Experts of a small language model.
Size: width 320, vocabulary 7085.
Experts: 64 experts in each of 6 layers, 160 squared ReLU neurons an expert, 4 picks a token, a softmax router, a shared expert of 256 neurons.
Training: a variant of Muon for the experts, 219M tokens, 6690 steps.
Below are experts of layer 5 (counted from 0) of a mixture-of-experts language model. Rows are named router (the router's row for the expert), down (a neuron's output weights, with its number) and show model dimensions 64-127. Each number is 128 + 24 x the weight over its row's rms, rounded and kept within 0 to 255.
After each expert's rows: "comes before" lists some tokens at least twice as common just after its tokens as in all text; "raises" lists some tokens whose logits its average output raises strongly, later layers aside. This comes from a sample of Wikipedia text that the model never trained on. Tokens count by the router's weight.

# expert 33
router [118 125 140 126 148 124 157 161 155 123 157  92 110 131 172 139 120 151 111  75 119 138 134 148 105  96 137 124 101 129 165 104 132 121 124 164 127 112 110  92 126 148 103  83 149 147 116 144 119  78 101 124 134 135 127 142 168 148 124 115 113 113 161 176]
down0 [ 88 114 149 119 126  69  97 124 178 154 135 137 142 149 149 121  94 163 123 113 142  97 134 131 139 171 157 108  83 126 146 122 120 110 114 163 153 161 118  95 142 117 104 137 109 111 122 128  72 109  73 119 111  90 123 115 166 156 154 112 159 124 189 136]
down1 [140  93 122 123 117 163 131 127 161 137 117 170 161 120 116 113 120 101 114 117 116 112 131 146 113 129 170 145  92 113 128 116  98 123 141 152 117 158 134 147 125 164 139 131 109 139 150 149  50 123 128 133 110  93 133 135 108 156 121 124 123 139 138  97]
down2 [130 139 133 161 147 134 182 140 180 100 121  99 151 135 143 137 134 137 158 115 120 117 137  92 133 172 147  79  95 109 133 115 144 138 104 114 124 112 100 104 181 133 152 127 153 154 117 153  98  94 150  94 133 141 127 123 115  89  87 117  90 131 154 125]
down3 [149 144 126 180 119  92 157 137 143 149 142 119  91 113 149 145 150 167 109 140 119 127 133 123 102 132 109 155 145 111 148 107 106 104  94 118 121  89 104 118 141 133 107 101 130 126 138 101 159  97 149  98  93 133  86  94 149 125 143  97 151 105  79 104]
down4 [115 115 155 130 146 129  84 121 120  92 150 128  89 108 179 111  76 146  97 137 150 148 169 160 120 143 107 115 118 123 138 118 151 143  99 148 181 176 121 121 187 123 116  94 137 130 137 147 117 122 111 119  96 101  86 131 136 113 143 158 136  94 182 166]
down5 [113 100 115 105 104 131 155 107 142 140 112 126 123 156 136 138  81 133 157 143 103 148 161 173 152 117 152 123 142 108  80 138 121 148 159 122 121 149 127 127 151 101 126 142 179 145  73 104 125 161 135  94 109 137 113 132 102 131 122 149 147 151 157 108]
down6 [133 137 128 125 118 128 143 130 120  98  97 129 125  90 163 116 113 106 132 157 160 128  89  97 128 116 144 118 137 133 133 142  97  68 121 165  74 114 168 141 139 156 140 164 107 173  97 100 158 135 106 138 146 113  92 109  84 126 160 133 119 134 100 124]
down7 [116 166 181 122 130 137 150 105  83 102  93 131 139 122  87 141 135  99 146  87 142 121 145 146 161 132 129 115 130  67 148 130 122 117  98 108  95 100 116 136 128 127 120 107 136 142  97 116 138 154 139 142 109 121 128 153  87 135 121 124 139 176 138 100]
down8 [127 107 128 154  93 122 130 135 130 112 113 105 163 135 176 135 115 158 102 143  99 110 131 122 107  23 131 112 154 123 127 139 148 129 143 164 158 108 123 127 110 111 138 130 119 176 148 106 127  87  92 157 130 133 118 116 133 146 158 138 120 115 101 137]
down9 [ 99 139 123 107 134 151 157 113  74 125 151 136 133 122 164 148 120 116 100 112 163 176  90 110 110  74 142 120 101 158 162  85 113 143 104 112 129 124 115 129 128 110 137 123 143  82 108 114  90 131 170 115 160 153 151 149 149 139 139 132  84 119 183 124]
down10 [141 137 115 123 113 144 126  90  78 130 145 175 114 151  87 155 111 144 135 103 171  90 132 110 134 126 165 123 151 103 134 132 119 158 161 163 111 172 122  95 107 151  78  88 134 161 135 123 124 100 171 102 107  99 166 134 144 138 102 173 148 161 137  95]
down11 [160 138 123 143 149 138 140 116 150 110 139 147 139 139 133 113 156 129 147 161 101 144 113 134 102 121 117 138 143 116 108 133 154 144 103 141 143 109 147 131 165 148 143 114  79 138 131  92  97 123 182 181 146 142 145  98 138 159 162  94 169 127 153 119]
down12 [ 91 116 127 138  91 109 116 137 146 147 134 110 117 142 129 128 112 141 115 152 156 108 139 151 146  89 167 167 100 116 126 134 118 121 128 133 177 141 133 110 126  81 132  91  93 132 123 104 142  79 118 121 160 156 148 147 128  76 174  98 168 121 168  84]
down13 [144 154 117 182 140 130 118 111 150 136 156 171 149 159 112 125  91 149 135 141 133 133  90 156 113 143 142  93  96 108 118 114 139 168 125 136 146 125 168 108 131 119 121  98 165 105 143 162 141 105 120 140 122 128 133 133 116 122 140 144 142  95 148 130]
down14 [137 186 141 141 116 140 139 103 161 113 137 119 137 169 142 102 151 111 146 131 129 172 129 169 101 122 114 110 141 118 116  87 143 125 155 113  92 128 149 132 147 127 111 114 123 143 147  83 128 110 149 147 131 164 113 109 109 121 147 104  97 130 146 112]
down15 [135 133 144 119 116 149 119 113 146 126 131 105 159  85  77 145 129  69 114 118 156 120 108 129 109 135 147 103 146 127 145 136  98 128 128 126 116 142 143 112 119  93  86 116 116 141 133 146 154 129 142 114  84 161 100 126 167  99 144 126 170  92  94 147]
comes before: "- ", "| ", "The ", "In ", "==", " "
raises: "==== ", "=== ", "== ", "===", "| ", "There "

# expert 58
router [105  79 147  90 181 115 182 118 121 130 143 109 142 124 107 149 130 157 118 160 136 122 142 108 157 134 132 126 126 145 168 121 121 107 130  88 139 125 137  68 141 117 167 155 103 163 159 130 133 149 139 109 104 142 158 166  86 128 145 162 154 111 157 123]
down0 [118 131 109 140 132  94 111 166 126 139 142 125 113 152 161 170 145 199 117 109 143 107 153 160 150 164 159 149  87 155 113 146 106 161 129 158 175 111  88  95 103 107 131 136 109 128 115 106  98 154  98 144  80 128 116 128 139 132 149 110 156 132 151 110]
down1 [157 122  80 148 129 138 154 156 127 152 128 135 126 131 101 128 151 141 132 103 158  90 100 139 149 110 134 183 126 131 157  63 122  91 124 142  96 162 112 179 116 123 160  89 105 155 129 111  99 139 149 108 137 124 189 142 113 170 142 103 137 123 148 144]
down2 [ 99 144 156 105 148 150 133 146 180 115 105  94 137 133 154 149 149 140 152 103  89 119 144 120 119 156 117 102 112 130 142 117 136 131 141 107 132 121 116 105 135 130 147 133 157 137 114 128 111 112 126 114 132 138 117 113 157 101  97  80 168 174 168 123]
down3 [138 148 127 168 108  98 156 150 144 138 141 113 114 113 153 144 150 146  97 134 120 143 137 152  98 118 106 133 130 114 158 118  96 152  93 134 139 110 112 131 119 136 120 116 162 147 159 111 136  83 124 120  84 126  90  99 164 120 122 116 157 108 101  96]
down4 [ 77 139 175 127 158 100 135 156 127 125  98  85 113 129 135 130  84 149 114 149  98 154 155 157 121 135 132 130 105 127 111 142 105 137 136 128 141 196 103 129 159 106 118  97  66 155 164 140  97 126 149 159 106  78 121 170 111 129 154 103 168  98 168 134]
down5 [121 122 130  68  92 118 184  99 103 162 103 155 133 115 169 144 110 151 109 115  99 130 138 144 126 121 192 120 150  99 100 138 111 150 149 133 115 108 157 100 125 116 134 136 151 155  76 125 107 147 155 115 142 138 149  94 112 129 132 134 155 102 122 123]
down6 [134 140 118 112 120 129 129 144  98 105 108 153 138 122 147  93 142 129  87 142 130 152 115  72 118 122 119  93 131 125 120 179 119 105 145 146  99 110 113 182 120 180 123 176 124 155 131 139 161  91 134 140 127 129 118  97 118 152 126 110 120 154 131 114]
down7 [165 131 127  92  86 135 162  80  87  88  70 135 171 133  96 174 136 131 137 131 120 152 158 153 150 109 121 124 161  92 119 111 105 132 115 123 135 151 137 133 164 110  90  98 129 109 122 101 148 144 132 155 127 113 116 134 141 146 106 129 131 182  87 107]
down8 [142 132 138 145 114 126 134 112 119 104 117 102 156 121 154 121 114 154  94 115  98  94 135 110 105  52 132 128 153 126 119 149 153 140 149 172 152 112 124 130 110 125 113 142 112 169 149 127 133 116  96 155 132 134 121 111 138 128 147 137 133 105  88 123]
down9 [130 152 111 158 128 113 138 129 109 146 148 136 144 131 145 160 133 149 104 134 109 142 120 125 118  81 111 134 120 107 168 142 111 126 117  96 125 151  97 140 148 131 146 114 102 103 112 127 107 123 146 131 170 147 151 131 143 151 123  99 117 167 174 118]
down10 [151 147 116 147 136 127 125  75  96 137 133 177 138  54  89 164  66 106 133 140 106  96 119 129 157 154 150 115 156 112 138 126 133 129 120 148 109 110 139 104 131 152 102  82 132 104 130 148 117 179 172 103 120 116 181 149 169 134 133 181 110 122 129 116]
down11 [134 134 127 188 101 106 154 162 129 126  96 169 153 152 107 132 149 144 148 124 100 129 119 141  78 132 130 119 153 108  92  93 113  80 105 116  93 148 139 129 145 103 123 140 109 153 104  92  82 127 118 129 128 121 119  89 134 145 162 132 161 135 130 155]
down12 [122 100 122 139 114 125 124 166 140 131 135  93 101 154 112 117 119 149  93 158 118 101 136  74 160 112 169 154 123 108 133 162 127 133 170 158 154  94 102 134 112  85 153 106 132 150 117 115 144 129  97 111 161 168 126 147 118  72 134  96 169 145 165 106]
down13 [127 142  96 143 117 126  93 120 169 139 163 165 145 170 138 135 127 147 116 135 134 113 111 153 165 126 161  92  86 101 107 112 143 162 113 137 121 132 101 116 106 113 127 131 134  83 143 127 126 106 111 163 143  92 139 148 144 132 146 154 154 107 150 149]
down14 [114 168 134 123 112 165 135 108 124 134 129 120 153 140 158 104 134 100 142 156 117 163 136 150  78 102 122 112 122 135 114 125 196 134 149 122 105 130 114  88 123  93 129 140 113 147 172 134 102  98 139 147 138 179 153 115 132  82 138 110  97 131 136 108]
down15 [156 125 145 137 115 137 123 111 140 109 137  96 167  77  90 165 137  88 126  89 154 116 123 114 111 158 142  94 146 130 131 124  98 134 137 125 117 142 144 101 127 119  83 120 107 121 138 156 144 136 142 111  82 160 107 144 169 122 138 145 145  98  96 139]
comes before: "- ", "the ", "a ", "he ", "The ", "In "
raises: "- ", ". ", "\""

# expert 3
router [ 95 144 128  91 101 154 115 128 113 137 144 108 135 103 163 148 149 136 116 130 105 162 119 115 115 120 145 128 126 143 128  98 150 100 133 130  75 134 118 146  97  73 113 104 126 180 122 110 116  98 142  86 149 136 101 118 129 149 174 106  62 102 141 144]
down0 [141 116 155 162  95  71 117 152 163 163 139 114 151 111 157 134 111 174 155 158 124 119 126 132  94 146 153 117  90 115 130 133 121  92 144 112 158 158  90 113 109 136 119 165 131 104 137  90  74 127  89 138  95 119 133 148 143 110 117 103 130 135 138  97]
down1 [135 132 103 163 145 135 149 148 119 146 148 146 154 119  87 137 155 156 104 115 109 162 126 108 115 132 146 115 119 101 159 150  77  94  79 117  99 151 152 166 175 135 168 120  99 145 117 111 138 142 114 141 116  88 137 135 128 122  98 180 117 126 146 127]
down2 [ 98 130 143 135 162 139 144 120 147 177 107  97 167 123 121 150 171 138 167  90 114 133 162 165 145 183  98 103 121 124 123 164 140 175 176 131 108  83  99  86 170 160 189 130 157 152 116 126  92 138 146 172 140 119 107 123 125 119 137  97 173 142 145 130]
down3 [144 162 127 168  93  93 182 158 128 109 139 124 131 139 164 138 163 150 150 119 146 128 112 160  92 121 132 173 148 100 142 139 153 125 103 109 133 130 128 148 139 140 140  92 139 153 183 104 142 105 157 117 105 143  97 151 119 116 169 101 166 127  97 104]
down4 [116 169 145 105 171 159  91 146 112 111  50 120  86 103 136 143 114 169  76 165 126 122 161 184 154 147 125 127 146 113 120 150 148 127 133 146 138 132 122  96 119  93 147 154  98 119 154 132 119 162 129 136 140  89 140 201 136 157 175 117 168 148 136 123]
down5 [114 159 110 120  95 127 168  72 120 156 111 146 138 153 177 138 108 121 129 132 139 128 132  72 150 144 159 101  91  81 144 116 122 143 113 141 122 141 142 123 156 155 128 100 155 155 109 120  98 147 141 117 131 115 161 108 116 151 143 134 178  94 139 141]
down6 [134 105 125  78 110 159 111 141 146  80 131 127 125 165 124 101 143 128 161 124 116 111 120 131 136 140 121 118 125 148 162 159 153 106 144 184 156 134 146 172  95 162 160 139 103 115 118 120 161 106 135  98 113 111 107 160 134 125 153  98 141 140  99 116]
down7 [146 118 124 134  96 100 107  92 103 101 135 132 163 154 107 139 152 137 104 117 123 168 127  92 151 129 176 123  76 119 117  97 132 146 112 103 123 127 148  94 139  93 116  99 117 142  71 132 170 176 189 104 105 119 129 121 112 106  96 142 179 114 132  98]
down8 [137 157 135 157 126 119 155 142 121 116 118 122 138 101 206 134 131 140 124 134 146  96 162 126 109  98 127 153 148 133 106  94 149  96 138 131 167 104 129  96 101 121 116 100 147 149 134  98 121 105 114 148 109 123 112  92 141 168 122 125 151  78  77 133]
down9 [133 145  85 156  73 106 136 175  76 144 143 109 127 114 168 126 103 138  97 132 163 107 138 133 134  62 154 133 128 115 150 122 128 118 110 110 165 137 100 112 142 113 111 104 148 100  93 142 102 135 126 132 145 139 152 126 139 170 134 119 116 136 188 102]
down10 [172 139 191 130 144 163 131 110  99 136 120 185 154 129 109 168 109 127 147 103 102  82 141 131 156 131 115 163 152 142 135 152 128 120 174 148 140 126 131 124 142 124 146 117 129 127 108  93 172 140 111 141 149 117 117 137 128 109 116 161  83 149  81 142]
down11 [131 128 133 120 162 152 123 130 119 116 111 128 182 137 119 115 136  71 104 145 135 151 155 162  94 167 131 145 128 131  83 123 143 119 114 101 106  94 107 145 163 110 166 107  91 126 144  91  96 132 173 111 144 138 152 133 158 125 133  82 140 145 148 122]
down12 [135  88 131 136 114 127 122 176 128 135 129 112 108 150 115 121 123 136 109 149 118 108 155  96 161 115 163 138 123 117 144 159 132 120 164 152 158  90 108 138 114  92 148 123 146 146 131 111 135 122 102 130 155 191 138 163 126  86 120 102 157 153 162 107]
down13 [121  75 142 136 161 115 141 100 119 128 133 146 146 103 133 145  93 117 127 129 173 124  85 190 166 157 120 121  99 132 126 133 106 129 161 127 131 120 141 120 131 159 120 126 154  99 146 130 142 123 123 134 129 147 149 142  76 126 175 100 111 126 156 165]
down14 [ 95 147 106 128 132 157  97 110 110 115 113 119 112 121 167  93 121 105 118 170  99 138 134 162 114  56 125 100 150 157 126 159 151 139 185 132 121  70 146 104 150 150 103 129 136 127 203 144 117 102 116  99 128 162 115 138 122 105 143 106  72 134 123 103]
down15 [137 115 133 151 124 140 135 154 133 105 142 119 158  86 100 150 174  93 159  97 159 117 148 101 122 147 141 115  84 129 110 135 105 134 113 137 113 149 150 121 132 163  89 109  90 152 119 135 156 159 121 118  99 170 149 113 158 115 157 140 153 103  92 146]
comes before: "of ", "to ", "and ", "in ", "(", "that "
raises: "from ", "to ", "in "

# expert 10
router [140 114 169  87  77 105 123 140  96 153 179 107 129 132 138 146 163 138 125 116  83 135 127 162 121 143 142 126 124 103 155 109 139 168 141 143 117 105  98 128 176 133 155  95 127 140 146 160 132 132 123  93  99 134 155 150 136 136 149 139  94 107  92 144]
down0 [151 139 135 139  99  81 139  85 141 155 151 121 110 133 156 127  98 184 140 133 175 130 130 173 140 146 137 153 102 141 161 120 136 122 124 144 164 150  83  78  92  98  81 139 110 126 146 123  58 158 128 141  99 126 136 108 173 105 114 105 135 120 155 117]
down1 [170 106 126 138 128 152 142 144 143 109 121 159 120 124 117  89 109 114  99 146 108 131 137 129 138 130 163 113 125 132 123 127 127  83 161 117  92 159 150 161 163 156 133 138 126 121 114 116 143 124 109 137 155 103 132 144 115 127 132 179 137 151 100 128]
down2 [146 111 147 103 120 148 154 148 191 106 107 121 125 139 131 144 162 162 152  99  84 150 122 107 142 146 116 125 114 112 123 153 184 115 115 121 148 103 112 139 178 145 133 128 135 121 174 138 109 106  99  79 109 148  99 129 133  80  79 125 166 164 176 142]
down3 [136 145 123 139 132 117 131 130 127  95 130  67  86 109 196 119 128 130 135 162 106 119 102  98  96 127 110 142 142 118 146 166 139 156 109 160 146 104 105 143  93 144 118 129 162 169 168 113 127 126 130 151  99 150  92  97 103  98 131  91 146  77 117  97]
down4 [100 128 147 134 192 131  85 111 106 163 117 128 115 124 135 131 114 159 138 133 115 166 160 146 118 164 113 133 145 134 114 137 139 113 117 139 137 161 108  91 149 125 123  90  90 139 155 133 103 152 116 185 101  95 125 157 109 132 151 121 148 109 132 119]
down5 [112 141  96 108  90 102 144 119 117 152 121 152 127 126 179 149 112 105 147 161 109 115 157 151 158 158 118 112 134 121 101 160 127 138 139 138 170  98 160 122 129 114 157 124 148 105 105 154 102 123 133 126 145 146 164 125 126 118 126 137 152 130 125 117]
down6 [132 158  80 105 127 148 151 132 150 100 111 151 149  89 136  73 147  99  75 149 132 129 129 108 153 114 139 115 132 131 109 150 126 123 133 188 128 112 164 146 107 149 119 119 108 143 151 158 145 113 167 132 139 139 100 140 131 105 108  82 141 160  80 117]
down7 [128 110 160 133 129 115 173  49  67 133 132 136 157 110 120 177 122  97 144 154 124 130 111 141 197 115 135 108 140 123 129 114 112 131 104 118 113 137 113 144 112  67 144 118  84 165 101 122 120 159 133  99 127  96 167 118  91 140 122 157 132 180 116 115]
down8 [144 108 100 151 123 134 141 152 147 101  95  89 167 123 135 134 110 142  94 117  89  94 122 152  99 104 153 143 138 114 130  96 129 109 142 172 117 160 139 107 109  74 111 126 143 174 122  90 164 109 143 148 121 101 104  92 143 134 135 129 107 133 122 120]
down9 [103 136 122 151  64 102 117 143 104 124 140 135  84 153 157 114 122 153 133 146 127 160  78 112 119 100 160 119 136 108 146 129 106 137 101 128 108 136  80 137 130 152 168 140 117 122 103 146  78 134 139 149 150 125 123 115 129 156 138 124 124 144 170 171]
down10 [141 118 163 132 130 167 119  83  94 131 110 168 139 127 135 151  84 139 114 135 139  73 148 108 164  98 125 135 166 129 118 116 146 151 137 174 116 131 145 137 158 101 152 101 137 105 111  87 139 139 162  99 117 136 132 125 133 129 124 142 113 167 120 106]
down11 [157  99 155 149 171 117 146 117  90  80 117 161 167 146 155 157 158 122 117 116 116 123 138 132  89 129 125 145 147 104 125 134 106 132 113 166 134 147 148 157 162  89 137 133 105 117 161  70  73 128 163 186 134 144 148  89 123 120 133 172 166 129 165 114]
down12 [125 101 123 131 123 125 126 174 137 130 136  94 112 143 107 118 116 163 111 161 117 115 132  71 164  97 166 160 143 106 136 160 122 138 166 154 137  88 100 136 105  85 162  92 144 148 120 130 139 133  92 114 168 167 133 157 119  82 132 107 174 164 167 110]
down13 [145 105 116 122 168 115 116 134 151 130 160 130 145 133 124 129  70 147 117 178 131 106 155 154 160 124  84 161 109 105 170 113 147  98 143 130 111 103 142 134 125 112 118 105 144 139 136 131 139 139 120 114 142 129 121 120 103 141 174 135 143 109 130 125]
down14 [122 178 113 131 107 178 142  99 113 146 115 126 155 147 156 107 138 119 143 159 125 155 146 168 115 129 134 100 136 130 117 104 189 142 142 128 119 121 115 105 130 113 134 127 115 142 163 130  97 114 137 154 117 170 162 121 139  81 146 108 108 130 149 116]
down15 [131  87 103 149 134 116  84 148 121 105 110  87 162 101 126 149 153 130 111 119 136 141 108 126 126 157 125 118 147 133 145  94 111 127 126  99 149 113 112 132 121  83  93 128 161 122 124 132 133  84 142 130 115 139 129 149 172 134 122  99 134 105 100 159]
comes before: "\n", "\n\n", "–", ": ", ":", ")"
raises: "\n\n", "\n", "enc"

# expert 49
router [115 120 112 142 143  98 129 100 160 110 114 121 150 152  79 102 159 142 133 101 147 124 145 139 102 105 101 166 153 177 136 116 115 115 113 107 107  80 136 151 121 118 127 122 122 161  92 129 168 152 107 161 114 131 125 108  91 136 138 156 112 142 154 143]
down0 [132  99 153 121 135  82 117 157 137 168 129 148 129 140 167 126 104 175  86 152 141 137  88 149 134 107 143 116  72 137 160 142  93 134 128 138 157 145 107 122  87 140 119 140 117 115 149 112  80  98 110  92  92 115 131 134  93 133 144 115 130 118 123 130]
down1 [138 122  88 146 145 151 163  89 128 152 135 157 128 130 123 101 123 145 114 113 140 142  99 149 159 145 127 141 127 106 139 111 117  92 138 136 113 156 115 179 165  95 128 110 151 142 130 120 106 157 136 148 104 116 156 133 121 140 118 141 128 145  96 128]
down2 [117 156 148 154 147 151 178 141 168 122  97 114 155 147 140 150 153 161 146  95  72 129 147 121 119 136 147  86 139  94 125 134 130 123 156 100 132  89 109 109 149 134 149 142 141 141 129 127  96 104 103 116 158 155 100 128 135 103  74  96 138 156 154 140]
down3 [134 154 140 195  88 105 150 102 142  99 115  93 135 139 145 114 144 178 146 101 114 147 160 166 112 108 116 148 146  88 156  87 162 138 135 122 133 151  99  89 123 150 112 100 130 164 180 104 137 141 146 118 108 145 130 108 120 136 110 111 158  99 112 119]
down4 [ 99 110 175 121 167 111 114 154 127 120 112 114 110 127 154 133  93 168 103 145  89 146 157 164 141 132 108 131  93 111  98 135 114 111 135 136 141 175  96 129 167 116 113 105  86 141 186 120  95 121 148 163  92  77 130 174 122 134 166 107 162 108 174 139]
down5 [144  89 136 140 123 156 138 117 109 128  91 171 133  98 123 138 104 132 158 154  87 153 114 133 125 154 155  93 154 117 140 138 115 188 162 160 170 130 146 104 128 124 102 140 134 137 144 114  81 154 145 142 175 159 132  96 142 147 124 152 158 142 116 146]
down6 [157 109 116  86 103 130 175 157  93 127 106 111 143 101 149  99 133 125  96 156 139 138 103 106 126 128 118 118 156  89 123 137 104 110 148 180 103 114 127 164 143 141 171 130 125 165 117 135 163 134 151 128 144 134 118 134 123 139 139 124 126 175 120 119]
down7 [150 127 118 113 131 144 128 138  91 139 152 120 144 166 142 128 130 116 157 126 129 132 133 124 176 106 140 108 123 124 127 100 103 142 137 106 140 116 140 148 138 132 145  69 169 147 146 123 146 154 128  99 128 106 150 130 144 139 101 106 119 149  97 115]
down8 [173 144 122 163 135 136 113 138 151 123 107  80 159 101 169 101 110 170  91 123 118 123 124 123 105  89 121 129 132 155 125 147 115 119 135 152 141 106 162 107  77  69 119 149 106 156 132 128 143  95 120 155  77 135 143 108 128 157 136 134 110 119  74 131]
down9 [114 156 115 130  99 141 149 108  97 107 115 147 145 143 169 102 113 140 130 126 115 130  86 147 161  80 151  98 108 102 149 130 113 153 149  94 105 111  96 141 121 145 130 142 121 107 145 116 143 117 120 119 130 116 133 137 121 179 129 126 104 157 146 105]
down10 [133 140 116 165 121 149 100 107  89 142 112 124 162 114 110 176 130 119  81 117 163 111 127 133 147 120 120 102 135 151 146 127  87 132 188 132 137 135 119 129 173 182 121 121 116  85 132 123 148 146 140 143 126 102 151 122 115 136  91 132  99 175 134  99]
down11 [ 99 159 112 120 132 156 146 165 130  90 106 146 156 164 117 132 156 122 130 128 140 139 128 121  77 112 139 113  96 112 116 116 124 119 144 147  91  87 163 175 161  99 122 128 114 150 133  83 113 159 154 133 116 141 122 122 112 163 166  96 136 134 118 100]
down12 [121 101 125 141 112 128 125 164 141 126 134  93 100 155 107 115 122 154  93 160 117  95 133  75 152 114 163 159 124 106 130 160 122 139 174 161 154  95 104 135 116  85 155 106 133 152 115 113 143 125  99 115 160 167 128 145 116  75 138 105 173 148 161 111]
down13 [163 160 119 188 148 128 156 117 155 147 158 212 163 150 130 129  91 132 122 146 157 131  80 150 137 124 122 120 106 135 120 146 137 154 126 147 139 121 143  98 108 123 103  94 158 100 143 156 150  93 120 151 126 123 117 120 127 111 143 136 137 123 150 123]
down14 [176 147 105 127  89 173 109  82  96 120 155 126 117 127 140  91 120 128 111 123 111 157 124 118 148 107 125 101 113 122 156 161 144 111 134 133 121 107 125  69 126 136 117 136  74 141 123 132 108 128 160 138 130 148 118 116 127 104 110 102 122 131 124 122]
down15 [144 137 117 155 149 102 132 102 158  95 126 108  99  78  67 160 100 136 160 126 138 140 119 105 114 108 121 108 134 124 136  92 123 154 139 113 135 122 162 125 103 139  71 146 107  98 112 134 127 129 150 105 103 152  92 155 161 134 137 169 118  88 128 133]
comes before: "the ", "a ", "200", "201", "born ", "199"
raises: "the ", "un", "a "

# expert 46
router [119 120 107 106  90  94 117 148 151 188 130 138  95 136 122 128 106 144 120 165  88 150 128 117 123 180 132 155  98 144  81 151 110 180 161 132 159 145 128 136 113 131 116 160 113 144 115 152  89 123  98 129 165 124  91 120 153  71 102 127 157 117 138 125]
down0 [118 133 157 151 131 101  91 135 137 139 148  95  81 103 136 135 107 172 111 138 166 100 126 118  62 155 170 156  71 115 146 141 106 137 133 119 146 141  75 126  97 105 140 155 140 163  97 132 123 169 107 113 125 114 106 123 188 112 140 101 102 146 153  76]
down1 [134  97 115  86 137 135 124 144 128 141 117 158 142 104 134 121  97 117 126 160 107 136 141 124 115 124 181 166  89 138 156 152 144 106 119 126 108 176  93 161 124 102 123  93 132 139 125 111 103 153 129 119 116  96 130  91 151 148  85 145 109 121 133 126]
down2 [134 152 135 120 129 138 155 144 168 116 135 132 164 175 128 136 119 133 154  61  84 134 132  96 122 142 142 108 126 112 133 154 129 139 150 136 156 110 132 132 145 156 127 130 141 126 151 124 110 104  55 129  99 114  97 117 125 161  97  75 152 142 153 158]
down3 [145 134 102 130 104 108 136 154 123 105 163  87 125 147 142  75 151 159  92 125 130 109 144 153 114 159 145 150  95  99 153 130 144 134 135 122 112 103 138 111  98 114 148  71 143 131 153 144 157 139 161 126 106 119 102 126 103 122 148  85 146  96  70 113]
down4 [ 99 142 111 121 163 122 122 118 134 115  82 120 130 140 128 112 104 134  87 150 150 143 168 157 140 120 168 160 111 131 104 115 122 113 138 143 180 118 133 107 182 120 162 126  71 122 160 149 117 123 136 154  87  59 127 174 156 165 158 122 156  59 153 116]
down5 [134 157 107 123  88 138 173 122 119 126 108 129 144 168 159 149 143 114 112 147  93 122 159 148 150 113 172 108 155 133 135 117 118 151 140 152  81 129 124 129 141 147 159 148 156 143 129 147 111 160 133  70 110 135 181 151 125 156 130 137 137 127 125 133]
down6 [127 154 104 123 131 150 181 107 127  73 111 104 132  97 154 107 135 121 134 124  95 129  79 103 123 155 123 161 145 145 127 128 122 105 111 164 132 139 144 153 100 142 123 105 145 137 105 168 144 147 140 163 142 100  95 101 143 131  99 135 126 118 110  96]
down7 [115 148 129 161 105 150 152 127 100 120 159  95 151 159  89 122  89 129 155 150 169 158 111 116 146  86 128 115 186 117 139 115  97 143  81 108 100 111 126 162 143 123 154  98 166 120 105 134 127 133 118 129  90 120 140 124 128 111 119 161 130 126  89  98]
down8 [139 139 101 198 114 146 128 141 147 145 105 138 155 104 132 110 137 176  93 152 117 167 157  91  99 109 121 154 124 159  95 120  99 122 154 138 140 125 157  91 145 136 151  73 116 146 130 135 131  75  80 133 149 127 139 134  93 114 118 120 136 123  96 151]
down9 [125 118 108 147 144 149 167 129  75 131 154 160 124 157 158 135 154 112 133 101 121 125 122 107 108  66 119 157 138 129 106 145 150 158 130 117 130  86  89 102 106 145 168 155 168 119 144 111 130 147 144 120 143 130 144 122 161 147 137 127 121 108 171 147]
down10 [138 145 128 127 138 179 124 137 117 121 127 204 110 111  69 186 163 113 126 146 124 120 164 133 116 110 114 144 122 163 124 103 101 136 138 123 113 133 138 114 142 145 129 112 150 125 118 118 172 159 173 110 129 138 127 153 131 127 133 187  78 148  97 109]
down11 [138 160 158 135 125 132 137 129 173 114 107 152 132 114 206 160 138 137 131 104 132 151 103 104 113 143 105 115 148  92  80 139 115 126 128  94 106 105 174 144 171 130 125 121 148 126 137  88 102 121 141 147 134 125 144 104 159 176 158 121 156 121 134 112]
down12 [140 115  98 128 121  83 151 188 136 112  89 105 118 114  97 159 118 150 158 141 111 113 113 101 152  87 137 141 130  74 156 146 112 146 165 164 156 101 100 127 138  93 175 102 123 140 120 134 150 129  90 141 127 157 110 131 125  92 136  92 156 120 127 123]
down13 [111 136 117 156 128 124 153  63 125 105 143 171 163 114 165 135 112 119 119 118 196 128 144 177 132 130 140 103 103 113 101 135 141 143 123 135 100 104 114 118 162 122 107 107 155  98 100 138 159 118 147 128 105 138 146 137 111 145 116 139 158 119 134 131]
down14 [126 163 107 140 131 108 105 129 156 175 105 160 146 162 140 129 110 141 147 176 156 112 111  76 105 116 162 120 113 141 143 102 154 156 163 177 127 111  98 132 108 125 121 124 144 110 145 130 119  82 134 101 155 162 158 165 149 147 126 148 109 122 156 126]
down15 [128 175 155 109 121 102 145 118 140 118 133 111 174 107  99 148 135 121  85 105 147 118 111 102 114 129  94 142 142  96 100 155 102 128 148 135  86 136 182 113 144 132  80 134  91 141 116 143 152 136 146  92 123 164 156 166 125 106 129 123 123 119 134 141]
comes before: ", ", ". ", "'", "i ", "\" ", "-"
raises: "ian", "op", "ion"